Below are experts of layer 6 (counted from 0) of a mixture-of-experts language model. Rows are named router (the router's row for the expert), up (a neuron's input weights, with its number), down (a neuron's output weights, with its number) and show model dimensions 64-127. Each number is 500 + 40 x the weight over its row's rms, rounded and kept within 0 to 999. Numbers have three digits each.
After each expert's rows: "comes after" lists some tokens at least twice as common just before its tokens as in all text; "comes before" lists some tokens at least twice as common just after its tokens as in all text. This comes from a sample of Wikipedia text that the model never trained on. Tokens count by the router's weight.

# expert 27
router:556494542519496507513536581455454563527517493508497530530571561507500519544461461475482517526490498503484483500423491477456431564549499503529434447528541449528488471450493501516508567432528522
up0:483565456498485463487560529490587508450483463595541461480480559398544494546451526485467547527490540463460477482431568444531464503508564439470463499525553480542475526479432497518455468450485514
down0:549529523442514574554425544483479453527410475489462486538450518507476507471473446429535480515513409491529477487527451494497475504461574491471517554577570468559521490469478525492494550530517486
up1:525452470490565501473468489502499490533544461444514455470462502441548471470526470550469474528521470469522483540449473392490576452455496456468479522503465468542460546553553408480591459408572479
down1:506486496492488500532506473456568508543543548509523467489478475530529481519478511454561423496515520478401442510408561487502455472432539491444424556581493502461543492480498494521479504483595510
up2:528498536409468426556469534573483489482482542479508493459510549539468515495502539484569539488502468474505505529448565472510506459469428373526483521503551557441509489465535506461455543591509513
down2:463470485530483512508532457466559554590482515504560529497473476488464501495442486522518521553556507582466559503550505571492552504600468501477508522395506465494502503559493509511585445374507528
up3:538455462575516447453453580517426522479466496538403484486584455502515529486549569498483418467531520454457524498536483529433554492404506549520549460554495580561493566522525493490473515494515517
down3:498520468493499520552509472469488456576520540459437465460525527530469467557509472489492464396516532456555526494467563551521453497503444516517496482503583566529555526502463440518452506494417490
up4:542469482552473497526490473474509469504464460536561486487496506521450499524542428506457523496560502505539526469496498505458529555552590477572431478505536504527567522480522440470458501494458441
down4:472547420482452464483493576531426426513485540514440429487493495473500459454503549493540519522487451539460478505450501471445504456531503445579471519566527534453594460501524439523502524486537500
up5:467475579451436547562479463496477483554476485550510526481438495504463567499464420507475506525497378495509494506471547457486508513490532471463418538545554534495471532479434461507507525519480566
down5:486506507520489407528455525471510541547527521554505517580515562523460505425495487541470504554464484554516502499517450540524523490515506503503480521448498557530472504486406527535421505487469481
up6:510457534534444441592427499494450507436487475508454544509502460562478541464547499530497496559576430517560548520484489472517510555486482542441484430531558466455474536473443508531467556458486505
down6:444503451480504483509467467575500480431509511425460510529460527391539527505494543585490443549509462442429555463493551529473483477538482539609470433535535512473423457533501491511490536459488472
up7:457462492474454459475482523449503544458495537580497390528455468445490525569480482515501490439416484519487512436509557592482429453538534536421460481517540394546465537477545433587524478476490558
down7:487527486514494549459540450534527488492551501503438543525482508432519520517472517608496426488478568464497467489516426525572480436522542465518483507448549472498495532462453518415563494477552569
up8:460512457439512520496473490469483497476527453458536481574514467498538456501545503490496526487446475513478521436483535539529463486510454525487488568517508471499486478491495453514527534510482456
down8:518522482469463502454502577530547520571495564536504541503513518532529435471554522426447473483479455521527522465611490516452461516522492464459475474523530447494554549498453488458500519554510481
up9:514509496553461435450508478565519485478567519500503473499530536476445464500453577548523565496487476559473497521485525527475454483512488533546485486504482520472551539542468525408504512475524507
down9:554482523553460527513486461471507531537546475609551506528463434450557542494469499578453486546484550492546416464429463463526568418466524520460508551540486524538511532497442519540432485495468501
up10:521533469507496457541434489534504507441517502464519480474489585464449483457430449490477568534503541497521515526441479496457512506525485560445531514520452497481524505545488528534524518552519492
down10:473519499460497426521479512419535538499472484466493475557470519430454412502538480540505526578494500507561549539558582510503398474513455556461489464449599548488414469465551475510521529469493530
up11:476517414503520516502517534507410478547486542496516527501439526472518524512525466552467489465506452471548561505451501440456503457540626590446463465484417446499507533493502441565570561490483493
down11:527511553501490533523513556561510476475466504468519488518538450590542484466431472439540522513532512547564480533498468509518504471499464416490529509608541439511526504476397419485457529486506487
up12:429580466519472496426529506469505465508540488488574460421479463515396495475543478557486481474466550540444476520473507532548437564477545461560492509545505453447398433490531485455579457488477457
down12:490458489538471488492480549483509582589487474480452546545570505441536486482529608566505510528456500526517489590467561489546539529468529502494468527460507503533433498482496525417465496479561459
up13:562463472487527492438481469519507492541509471500537432517465513415541563483555495523529431479492540499561553463555527505464574592521438544462495408490425458550586448510591509444510483515508498
down13:485511506489535406471479477498531466498528518600499506515439533533516545523483575561465493500538489489424508578534505440551502448500447473485482451471478521453484511479477539513446424400462441
up14:487517453589444477503467531504475463459508514496590542478507461447412515448497523523530567509514481447503557449501438497404470433504539490505523531578504455529549506557467461470492500511478526
down14:534426505452451507586518495498477463524462489516437541526457497455476498567557510563466485510501544577484540518473494458562496550521497529477473466491439547517488552508553508497553508574455468
up15:451487475528546476522476463498571505530456521592513392458556446442471579483497478514492501469547465496464496495500493492529501526576480479493470493545440522550436473468523432528592434504502538
down15:473475499551463471512510488624437508504449529488502415495537460536579474525491525522500533446507473515482494464523515504587490526592565471565421462482555427504477446548512521532472517461520397
comes after: " |", " ", " 0", " 1", " 2", " 3"
comes before: "|", "\n", "-", " ", " 0", " %"

# expert 24
router:533431480519508466541579476519452544475591489538478554525513568509465434487534465470513473444492471558458475551513472413478502469548547472541520484467584440537479535431487504527520482502524458
up0:493518501498482475478586466536434473505472530456477498465483507493494516561505472467538552476458431483499461497521497526455500479549539544482434517481424533515519492500500494560523538530450520
down0:468546570535460516472515559482521552430554550538486462507510464428519459552462508449489557530475450461525507512519493494521478577548490478463450399457473469469492507520514523533490509492551548
up1:507514495443533495529380467506536432464499528495511508538502454484472477530532440527545540471519492543541495523476541510521466445605501525585482570515450453477505453509548545528398486457455475
down1:436570541465528488485527509517469502491473590509492549570540497521473509540457521519545493444550534573489499530553455528552526523491517466494532512524491473544528466492538470423539489498509472
up2:470456475552523510505469503488517466472493527503543538444509566525506508541481527457524507483510537476522475527508464444506461450464523499502542400537487563567485522498562490549398473427512550
down2:542581488487461411507454503506557535437466525509519430562472506571505464497444501476545496488484434488508497429514558481555487501461543538430470501507535472451423474577449511493495479450527535
up3:466463513416477502521440461536578521481483525525483508470518456555467543602496522511517500547499540536533519544510488539532439446543579475511401479510495508507505664460504510483505475456516518
down3:471479489491510414492495542542528500508525485438459453438592488499525579454517447514456483504453495492541534433412521512430521482499474496507509524545535495466532491578541496450561454546503513
up4:448460432556490526494470518432488558441439485438624478439511495540531563525479487487549456453504479470512514481454471454529490513438579511463529527513492451526444529474468463584502469521504532
down4:556507456482482538474524597512429558507545562485478469564426502464481520476538508501522462506416549518450519521536483512556463537534454497420396487522476468488490423479514508512541505509520444
up5:500473504533560523580502544484469517482548458491503440433552589470499482421509398466550515443485442486562447530491472415531508547498462514480518477401556433468586483546552550408507495488464506
down5:529528479551522565404501447458558484452487476499502494598505519508473519472474502509457529571529459553437515485496473501509542536581538532499546483498488450459557463492475416532529467492526492
up6:512547492553459499428482581506420520528496507540523504423463593539510455542472481522446572517475494487517514511511428534482518468433460547548555464482453522464539497462485506536602521449443554
down6:422477447515459462517496540511538480489576549464479488478559506499464452521490468511449549494448526494495401506507499532553450478435524544571513497539470536471447523463438519496438549569464470
up7:478453493496510478539413485458534499495527464473536529480511515566545462530513559476498503490464464486492515522477462529486535461482479484516454485510456460519485561438516528521521477523473465
down7:512516535474493493581511559525519562565535405483518528443550562516487398462481562548440524490545531423507565571514469452559487553440467470517503537562533557490529545545489465485526477562515487
up8:436499516456520485535458575507596496581499507540554556447498573537473513510463556500509541470512441486484512581553500513537526495577447499531571493431468513582529552563504467496548467478530481
down8:514569522485517467496489499501502543510456491510500516476493518499546476507510454491451446502494502497488474535596508554476540509426542462504425457519498514592541551539460519542448515517546378
up9:479582459507495497496428522535511519537445422475527550495536478551564531492490442468519499484463447504498440487502460513578450523438559479519494460469510474537516474492476526506472506453475469
down9:539536525435523506522505538563487521524464583485521543488533518486525504457475509529533544564472560443446522462525481556497487511513487449535498474514509492461452564517519450489515539518381492
up10:452400483531546529486436510516525492483507523540515560545533563426508549459492499500453537442474479565521503508458532435498542475456477484456472417484536541465542548486523502482565522556574518
down10:460436582536504500524466473516467461532524453539505502513434543517510510510509506502509501532508533453502447526454495509464548553496535482459519504505495473541504521552497466537483435406483541
up11:432558470513509403536512480550409501453505486537411508472529452515546544522503486469493457528557526529493416515508447444534468498561525528499499459419432457498461529455474511471526536485512496
down11:472490476463511519511518452513501544597479545492474515550496502515513522516504428486582490404429473476487438429516510539571551570586538468551499469483519491552560461500502541556531472492503513
up12:481448452508495484511591499498570525446488575484485473444526441452514514505496496492529504463538490484520508515501457465435516525553541560423569465463510561497507510518495472527441466520525535
down12:520517477498503503496505489524512476545497544472534490404548507472435482521559542547520473506436499539519464407552481534547459512498511418477506481499495498463490511504583516486557543476415517
up13:516491470534492546485454494521471471522498521521519511587523518489448519473551487503482511481542516480455502413501501475489537508489511537530489448555530520512478564445500528455489586513476439
down13:541492440511479458543472482520521452562556509537448475435487508593483484550530520533433512493511431499586518497516477521523495546475550514450463539409507467521521444588458530439515568504501526
up14:394443452462545505502398538543477533511469502497506530439467551435543490493468479542507563476552437540526504536514498472521490454488580532478469424500472560487545583466493497495550520469531561
down14:618490544425425445526545493471552475487473505618511499506498541543476497500491523489507445483511496497541546531488470575572533532437533483483456415521487461469522492454527511496500526523480503
up15:549510487536502515488531570456482485460551495527560429572502490500434485518466559496521511468443456430490484469491419513472493453477478532497449473530544530507510568503523426521445510533488536
down15:490489466562515473451610450471473433460499500528441509418509525474532479493529565507534477528515460543468536428478449503453508534565535497487509509513436478451491493523509421505491528473535448
comes after: " |", "|", ":", " on", " /", " 1,"
comes before: " |", "°", " years", ".5", "5", "%"

# expert 9
router:517502567519476446531556494491428544472499468537492558492509524569539467534407555431516515465360465572487492424501452417449533557499519495500463503500527534504432506463431536584537506509571472
up0:507502471519489454561497608407513450453461478505476487499518506461566513407436547438464491448448608507487490448473551524486594540513517554497514438402496552446434530461441536546467478494530491
down0:452453499510493500447508511549522483535524545510547496494448512585512456507540473528514489469497490560538523542528611450493538429532517534433509571483506520486476460515434466448473591610541431
up1:453471494490486483534558476573590492494590510458487460503529481482523493534494427448491499495493472510554479513481516459500510445557522595492542510503594497495507470583441501489482502509557554
down1:514538527458527547412534446516533523501553480503496516522537459559456549509417466442541460534514492481550542536519584542502451505513511445440522529516510541491438541560511485512573564477531491
up2:499528556543604471518491506538521551403547525608424548527450523524537514470504535434493490504466566566483518457472502521500505538494414468521477503492572498508446562518447500467590501509469565
down2:490521414527407539558468547509462510542511456487461456468547470557565429482442508542520475504462501471478535463467601523531471517478450428540504548447502534425477494533595454580479537435502528
up3:552458522525467539415496517501507469534463491529447531440488475467543471559441486453575556510510454435427489511474510475533419543585469490484521531551500567473374466496471518548540483542474539
down3:490492480462556510518437484388501528487492545507527556513479513446470510442549467531520472525425399476523492531563478486484500520497534484516524584479458488539478495463543461547503383536513512
up4:553542436544517414518511460485433548512493505567497499556518522388496479477496516540485557480509529549503520495468481523473459515573575504611492547534504498435469490521446439546512347522523566
down4:505543503438472568440455526467485437591537388488477484466498511525485506515502504505538468492468518495449494495508535502491508431558505503529505479440535442555473468498485521460485482497523508
up5:505466477627497513483538478478487525468530505465489454421521545535507426505479578479529481483525505510565515471544449529489514484551531498549496497454502499518437522437512492509438532576503429
down5:492500520453525506508463416511476506622471471507508494487443466480544517534512485553483516548462479513453500524607547480460521505497384460516474453498518423491544544490481478484537496470460556
up6:505506510499501491508539566492448478483494502580533483452546508481491492492437570436533501448493477486521522500447430535443486592412519501484560539497492540473492520539533552433475460484484478
down6:491458564414528462508532521491522592466577626497524538506472531461506449441557476533482526599524508452491510523460488510580499515570549532528516521527545526532476457472497463575547503423454509
up7:489539507552511453429468457551446469499476522468488548474459468517538433488437438468539460471451578500539479494548480502507473520557480490512494455461525475484492521472485472513467437514495510
down7:520560464443534506451446454458578475500453420435522421542469482443487478456494627407527499508489444496577432546491544482531403504526582472518473564487475462411512521524556525483479597478430461
up8:523546496531486478477488468479468515469542525447524441543492475519480462494551462441396518488350526503502522536459490467485452479446437510436439554492478529504487468480536565481438530567487482
down8:494594469523465524495472519529490481503529512468474541454446503473563506475403488424414532451466563535503474490558558525532518538447491497507521520525479411489496446434522467448446489568475486
up9:434441487510562452539428493486453467425535426465438505432434521541482448493438504409515492523551511523512546469534436505534531523510500478477528521531534604497490575519470487508457419467541458
down9:482485533456528495518495481466545462509516476467458465478498497495462567542537446477424519430471537531484525562471563506451481523439437550450495490480552503491594514469515507548563407514532527
up10:518570517510572423519491492417440478455499551493550583494554490497482515484469482457494455474487585518452412476510501509566502484556437511475482503478532476411522581493571507506491445516528448
down10:499481467482506543560555443467571461462518447531540470539447482506533513440470444513525502513538515407476462468536491394525465608477447502533519498471527555513438455474516602508473438485516511
up11:611516478544531514456512503511523552489492471499473495512504538468510452496533497469503495424375560431420555493505496516528524531469607530576472568545499486488483534477443503489528502418492594
down11:498473432452555528471510542480497580550486449433546610458481552480484521542512485410556519580503496475529488511503428453566500499522503525438508449543506507472508512548531495520548460558485574
up12:477535550553533559474491447527489501584521542526468561516513514472458440439506451529492585507413552535494530463509532443504416520462544521419486488536598429482507601542556474476574480465516494
down12:563497522552442478481537475478425512548499451443461510494498449499502520455441418492450484499538457506511447507425502543448535436426500562465514546488529457478473467509588430566506459431565540
up13:571498483482499427545533469513476502545501490459555503481442480469536525537537426518498412448476518502459456511503523518501437467509475538560498542557587581548545491508468490487517553448491487
down13:443473551498524455502509488449530436507531485508467612494504460439461524443486483525536489503495545493500467412507590530537507481461458534544526448479537586540496550468464491541538457484525536
up14:486489558495460456433511444531513485435485469538467472481531450508407518451482476460560476482428466579471465438551438461581538488492524482498555472473487558468538561499474474515463475386527510
down14:501492424460518520444457494516486486525461474461529421416452505569471536474543463498482513550515534504460485441492515489509497561485432405492616589527607517517489414473498513553546532524471495
up15:470524563494428498535518434532538511545541467509461481510476495499545506517507529484481506570536550475441502522559466504533529527545534466461495506507530448464470468490394550514494566557503463
down15:455481456529539466499489498489547459478462511437480431491496530492510519502452498507524478440554484555581473450478515479491498467463428505519547429531437475414514529512446464501500528488521532
comes after: " |", "|", " D", " Al", " De", " An"
comes before: " |", ":", " (0)", " –", " votes", "o"

# expert 12
router:568460507575504469630516505510441535574564425489515532494541521600520523502471546489515500526528379531495470512439487469418464478537477456510551477501509568519488499502493497526539521418545530
up0:519548482383485517470578483438513521495513495480558476527447548469510533570465523501533455457420540552484505519496472565446466540523446441511498518456520530538523517564482524515501527512471477
down0:440449551454573511518527462464409524441434499547466495555536480526455468538590525399510474457560422575511488477462545447560514529484426423491474487508462441492483489422536489513526553574558496
up1:479526536558572508429483507482492552525545464482586484549534502545528514457481476460435503521528414500458479529483475415510482480528397439531485410507520550514561554496413535447459547440508513
down1:519558473512513465459517519443501468476471570495496537534499427465533458436564527501494504465453572480513501564527429535546484508541451537538553473431507528453519470531524414540548532505555529
up2:518551559549524576534445504487425521505505483520534520541485503509504452426561503520554501466422452504466474447474497453465523533442452516558547502488476456537499449516466582480583414568502519
down2:531502459511535525558554542497480492550518478502512399635452514512596485492490527516537480539484489516492550515475472431500523458432535460504479546497476429498527493482533503423470476463503500
up3:489494468476490521554518485446489457554555543505536546449542489545496470479541450602575413499587517533484565464523487486514505504483521517448454561486581541491544536536470488448573468489534486
down3:502436416528524523465497502549509499528499581509550499413498456472522583478500511489397517562568516492532509476477477522507593517524478529564525500535452526483503425448429531524421575567517543
up4:510490504511432534508448525533496499479621511523527484463600479500502478480543529518521494479523436445512528555521516568571529453566496484461489450473473495548522448498486519516483572557493543
down4:493489533502465496524559543499504529473509394530369513444485437439429514462483601497515516468500499479491463498476528485563521549526525566456390587477493452494481491529483481484480484526552527
up5:488504512594616476524406523522484463505547437495527474534492524536443468486500475458515548474506526491534495460495543511565461442449437441574495554520520586435458474511417539505472492418487498
down5:537518468464462519505511520517488572444497542473603535506582490475504593434498469589483491525500480479492502528535514559484572522525563496460519444459493455546562587541532445510500453539544516
up6:444565526473506518481480507477524574501482489516483511549503457448575558562542486475563463557466492498600606510442481489478530522490496540599453497464561516528512519537455472526523503480511501
down6:465467476479540503463513437454569491447415557554454500444530515494464521467430490564538528497496463533508433520554526477473464562489506591524508511537502519458506446549549439466484447502487492
up7:449540503519595499509531539541532521499516529445477541462555443446518528474485540452475505533590472515514480525497555521455495386476550552539513463460530511503597510489576513495431481513545474
down7:442587427509481501535494537447472475493502480505513525533482481508513523507418522502463579474504495493476504542524462478461497436543438483560498408508485476486569461453566501545535498588493491
up8:507500521570494480518486535547551472519475561468539562490505474473513476490554555533501524537494544508508494495487548509470498496603492463505465505479482544505466517585486488570568511479512444
down8:495512487493501453448479457507573467467540506534537540494500447475531494432495505531523485566507510522517483371527544425549527430455488604435506508531534444468575507504533507511525461461495551
up9:450547476538543551539436566466528527476509458417465470475502523571494479510540548493462437507492594485458479526523444477483548496517497433430530486541483426540498500572432526545464470568550541
down9:492530592472431497453479508570508480522475417487530490487493520511473436512526509556452485480513463445467466550497523517528457469470499488462440480501449533508538520491511513521442413496501516
up10:484498508454472517445513518419485486490557529500527546462470517503529496501521543523499486521357540518491520442528531566530430551544484476515559598447463549477546501508453558462537519554519517
down10:487520474449451459505497499511480502499433481537465507516493496502517440416549521406452495481480520516558476490530475481504408530526545547453505467545453436447576534517486558529477540564455451
up11:532500556583481544435576483464476482523527425515512520515448511531462488508451445491553486408513503494483607520496506467497496518459472497412476455476532571389520510511476554562497530509445496
down11:512408456528482449546466550478490532478525551500459443537574510520468488461498483509521555500585495545527504463472488485492580484558529466496519513507478481498503420448517534488513545532505517
up12:441449513479541522574433510483541447574499487435450512517544473442442537495498486486524550532471509525491467491412458519578529407511488475613434506444572475514437521506497551520470502557517505
down12:573528519532532573504436529543441557536519445542475472466496509494485488559450533452552478560467508513538548506567564509521502432483512534529456469517386520499533459477436498499484478459495443
up13:447456467438491435510461538464551472505581527555497511462480436497489529454447494482530456541534443523531517577503519394486482491550558474585521490526495426468421466524457487452440467584526499
down13:567566441489471442529570438464553495508503593464520497485440504461489499417516492563581500467528499456569508500441481529514554443493479459446514514534444592530504491487567503544524544488484473
up14:466490510415522517557489530487563513495437522554475502505459477511535476530465511473478559473463528552483491506471482532485415528479550478460448480506452482546513468490527543525479515458445466
down14:486461453486461531507533563453473574460504495472501477506512565472521482483457419472524541493516510532524481449528476523526498467495418520492536486461517452509509509471570553419544520442529570
up15:433493417540474495500489508465496481554461523544559549507493541507475474519528448596514490512471494531517534463575505522533487518488439498482529492515444500523503544497468525512485565466468473
down15:520507537497489474498490421433459456511527491529505421454516504536525513444478507527497478449512513524492564445573500518541505522524555519504438508474510522554398481558524452481498478524524517
comes after: "\n", ")", "\"", " (born", "\n ", " District"
comes before: "-", "|", "The", " ", "==", "In"

# expert 10
router:499420508491567471540480506492473530517527475515493468463503475501476475488483487503534602440463459517385506494524513457475440503575534413484512528476529575556457580497488615565485480509506556
up0:537548527457546526536572481466449480538566549501485519493430485534517501491489516483453492471488560471478516530526498513571489513530474473524408501507506571553431563457445521525457544506441485
down0:529497538557503501556494519477474538424499515552535422523516496516461456465493482551520495513462498465492528527497471565538514464497502479491506491482538479494483464503468539526510482458565477
up1:477427532535457521522500491552608558477516437493437450419482525568429513446536462532433496487464550515482553549473440523482455437501526510526522563501457477566486525476518516462474502454443511
down1:491482506454489437554515463581456532512531500549511542566525459469443538448506537479462481530504478425536592514561506503546452469465451543523510481506500484466564516450478560488472485492567548
up2:542534535485561461499499523480512473482472503501403502410500490457461498487464458485488545464505498421473502531520558571523509523538469465530515512489531527516485476527517533463500469499521484
down2:432562476500542504561458453473517485492504542483499425547475483458478503448535535590527472482475546396477561498508537500433508575501518431565489466457462425503475377463479507463514524516458562
up3:531460494451476441460593509466560451471508535533454526523449452504448468493512575421466554461517464533544490511520507437473520514507418467542511542537509543517489480453538470583488533492523480
down3:547462525401468491477450446495512528421423479535493495509438510508493477487496550445530519573480517467590463513481522474513455482429454452410430458537470493495498554522571466519441515438510482
up4:414489592452554473493555472542499508541506502495506474490503555465417512490534437465473542539529439452410529549551469488443542473486528564492473482499464497488467552499421515435487493525405556
down4:463508487460562520529538492568487536472497582485484445537502452598447450430407469434463558498479478411435569485532535531505545476469506537415508493504501503530495528502508507481519545509507494
up5:430495515521501511531512509501414556481548486545424491523475383466497527508419620489446476440482456429492553480526488433494487434536563469533497530532509490472459506511515537477540456453432526
down5:494545533567515477510581522393554490518489525446539434520496576486498490577425418445479527473536457419460512527501517457436531480531567532526562451467437536409508496524488479485524500571465492
up6:520480528489501515464550527496558460521463435562494525491490503500521564541546516511609550465452448427521473517527560471520532456505419515495508470500481483463468486513481492477523519485496446
down6:462531531527448471483458490528498507537566520521507471518500498452498520485491519462470498506469491472453592500471490475538488487433564503511540542474577463469541518470484498474522451479489524
up7:537515567474494553526500494547503557441538445564560485515531527516493519500503520490501453496527498451565475494488435559511539460481472513447491525524490480466515501479537522471506488532520503
down7:508522499539490469471478527524515604439546490518485552529495547489459480558502468466520471468561431477494422534487511464520570460463451486377504467511407528550521477555538514448551565575491423
up8:416559503513483463508516464476516528441468525504526470405503456479532473507530505504491444550511565549563457462482468568481505527401503495487502473499494473450490465543491442434505495495479445
down8:508521524474462543491528530528456485475515463513552506424507527524495497500561514548583488474544505508494477480521468635472523488526515487444496515576476535584510518526569469440544576530497506
up9:530545525463486451507551512491391563499515424468536447499503378513484575468481480546510484503512468527509494493522510447436548532447490508480451518484510497464516484507512504554471494539536536
down9:465484514487440531492398524542532490558483558450497510457479554504501523431548485467492533519487520563478477464474521486479449523496527482561483603501579515513419541475504477504456506480449420
up10:471438429567493515465517468449483504461557532458419533520562529480440445490558436541452513541474534557517495468476528499442517551528460457471485526532486501479544480523533548542511540491458466
down10:471619541568505489457486419574536470505511475503520516441522474498524483505441489522504421486438503482490476451466411543499506482521503498466486481532480543497533567492505565562435480542538506
up11:522545548479551513510505512487506511486494508518472493491533483491534515514521520585544491535527522525502520425547465418542479517481463446552456526507496565489431493517531455532547473487553486
down11:454493448504490426451485513537472488580501500509474482541521538419461587530452501542555475483504516526494549499516536456549432465495463512510407516518519527478445439461430483507513500459453490
up12:546488470488511513506499542439450529526549488560562484531483477545491470540537520581468549466468447458466489463478524454542523549538467480444581486505469549463474424531504489542481482485499537
down12:456492504505485518469441477436534485501507481529494454534501471483527435555509480508452484513520438509426492524472477471432489458428496568501536464482565496514509492487528516537419511480437380
up13:493490527520472530462522484416474483484508502415495466478584497471438528432463557456495499552406451445508517522474527550477501461516468529442504495495482497574477486446479530554520522488522549
down13:491510517486488513480477523480526547566511521472529504537500535525588544542452496512473498531477503538509454507514463432494533536536542485549526529482509522467516512528503491475525410454478451
up14:499497476501500526515505520436507551523576554493495513503470520516533438466497550554435483492462421490496523500496565467529514592473485514477499522447542545548581547465513522473517490493511538
down14:530518475486440500571489516478500491471530443490483438470557538438484518512483431502530520524380549585421501505430545533498466485529506470530524498456480455529499537517465504537528462449502480
up15:494486496484528461474476509425533422552511510518588481458459490516570449570477568481513456449548477514619433481471475500487473507508538484528531465466503611464455517502501502486475456538474548
down15:503541485516523475478476553567482500479450484505490518551504482497541415516524489464444445494508545475489541439582425372511462519426456489559517531539515558500529496454437502496544457526552506
comes after: " to", " was", " he", " and", " He", " also"
comes before: " the", " to", " a", " that", " in", " his"

# expert 32
router:501508541513538442532474513521408531575520478460512491490535551531497459524577471459503544499536420554459454517495480518508478428573465490447523558457557490534508520523443543491539537485526462
up0:523520499515552537531528492465523503491512522532510482518503593528503457469514486561533505490412449495410486526564516557442570506528494538509457517452449410493535535501563432476448583403500513
down0:446530470458448481502459494531441485428462474507456554515488472511514500479532480508505471519469567578482495515454556517426567522525488555521551402528521482482570517551549573500541521489523503
up1:496461521570501506494521478503542556503551508528471528506460560504526484530529502497555495456503490551406447511510525539477541581524523515542526550496506543552539538498500498478548520516498473
down1:457503449414562485517530619507541572497530478503449466429509456507464555540469555489576555562461511456482554555502495493453458461553417508521561446561508537459479477428451467473523587391439458
up2:467565499482478557501488527483462520434525574449468490485450545512522438484578536451489528482491522574559478498448475523528496483516555516477475463546527527456493482476447487422508448519487546
down2:481494498479488541558496510466498566407429456539523562486508519502467516482512485484514586441525463500512564503483509514552477508475466515497530426480527497545494566502479443479463441503464534
up3:537530418500442508492547579570415592513516532509546560460507486500497470423497465447414470556470514511463514494506431442532422461531488528554509474535478473507529500472476441489444395461481444
down3:520493516474451475521493446496522445486562394497501480568577521471514504521472514540502517461551536575555497530636581528511459519537441518505527453518569507490467522516517463467495482518562426
up4:505460530566456500521512544535422573485470439555478552512503534548458564453508530494469528467488486497476559536481529492540492434496545482517517485488486439483494508475552487454470528518531479
down4:537467457475512519539547503456453564513518529511531581522469509484489512586483508513479438528451472480511513499460504476460537496463526532514497414491505536499506451468480449500466507510476481
up5:509469554494465503545488422490518515573491527517439485497503555493488497438513441599517526504467539441475416468490566476556532474514525539520542527426506583528475528482473515557467546508515521
down5:506489514419499480478468482513613437548524435482528526522462503513587447480489471424600569513571544517552487455476435517517530551461466555482477447512520490512464440489489540459457463538479555
up6:557439431463498438477511538516444446544574511575489495497492446466541468541541474436482520528471432545522485493448417529500524506486454429515532456480477532535515479485470468407561515497570541
down6:479433465467546477458470499476421554540452480556510528425428558395601508486519544435495499521489496463557517464433469550503484500550468577497501517541468511476397509490454446493546468561423526
up7:507487532445534467465480531591452447506528454537416512477489510487495496556530532519510508444520460519535481519447467455530488491520524487437560566505407494507448523468433497496504532490572467
down7:503482439485484546510477540427591498499459531506499444498514482484499476498438557449494440509513513510556562439427477569467548522483551434479540498478529543508476497494500473519536512486524528
up8:543495467488508479594515506408501537457522506496457508484563530477510540487566430446482554528542499547520500478418541460423520503543465523502441424490556459513482478530481463464507506486541554
down8:500514571461544523505465484517458503480540505476563513413580450538516493423532541554514469502457574469430463520534533470460595463566478501576410469537486470501493495535418451513508509464521543
up9:552523422454558465482487500506480555511498507429486506448452548439455509486511528485520544504443423453488510528502515423456535525474520544482503502565540494452474479557445485507517522481541463
down9:513532449455454532478473471464478470572529523466485561487530486518433483546577471496526485557500552512486381490538516497493520508431512471473563555506523534495528509465505525505532620512519492
up10:518538543469399437527518500476464545515469523538508501514488468514445480495546570489486500559509517447548449509514498488461544440504443464469486475514521549469468480500438536560514549471465521
down10:465521434527506406447471459452498571467457529464456438508489537510463474440510472478531463510444438521504553455538483424476481489478551519484468454493453459497507563500435562537526475502464464
up11:427515471595512532476511491489440509581483429465559448514499508560533562496584453442550504485458519502506422466486517425489486489502536533506454542554533539552558492498482514548473488478527514
down11:491503497458578492505567478412586517488504486509534452454532498438409530529526537517585478435530495469469500452541439502612476501518544509519483466510586504538489413472557483453555526498518513
up12:488489472522534469505521484484486518494515515461505518548566442425475515488568491444479486506491488492509440528523490515478608461515505495486495495498583533460566413515457479472560483444518550
down12:536476482469518537481485530484541479458454549560472499542441474423548486463502585471473548500502517501543473430520452569451481487517566498490514466505533444507482478518536559551576436522521549
up13:530503459512509471429447464474482512506436494520478547577467440476525516472535501497531556503544535463477503490570578531480442511534473508444534507555484539502415559544489523444553457470495435
down13:512503494459546482538458505524509501422549465501532518529547546512471551492509459464421482504562456509469489517530451541530515555563497510456537467554560474456540463537468497511499501508455575
up14:535503480525456464484515535422551542557479459496457518415490477502434493448445491487507584450521480451585486493474442476498488471533543491462476512426598505526528514488582504527507506470519498
down14:540524455478515424453441492505449446570490531496485490467566557589517497513459543500461479471504520513477499436494538438543529425447516484514471512489555556494499491542458470520482491464518477
up15:478557471482419468495499478487560467483457494461485481501525564521474480466517547583435475551451489499587526565481529469497520522506494413549463500490515490569524482383433492457517461469544559
down15:496527469536529542492497509548442501525517474486536451517540513521436503494539547550492544510482419507553573513581469529520462551557554508492423495488476424465452509452450521483504424562527534
comes after: "\n", "-", " ", "′", " •", ")"
comes before: "-", "\n", ":", "|", "=", " •"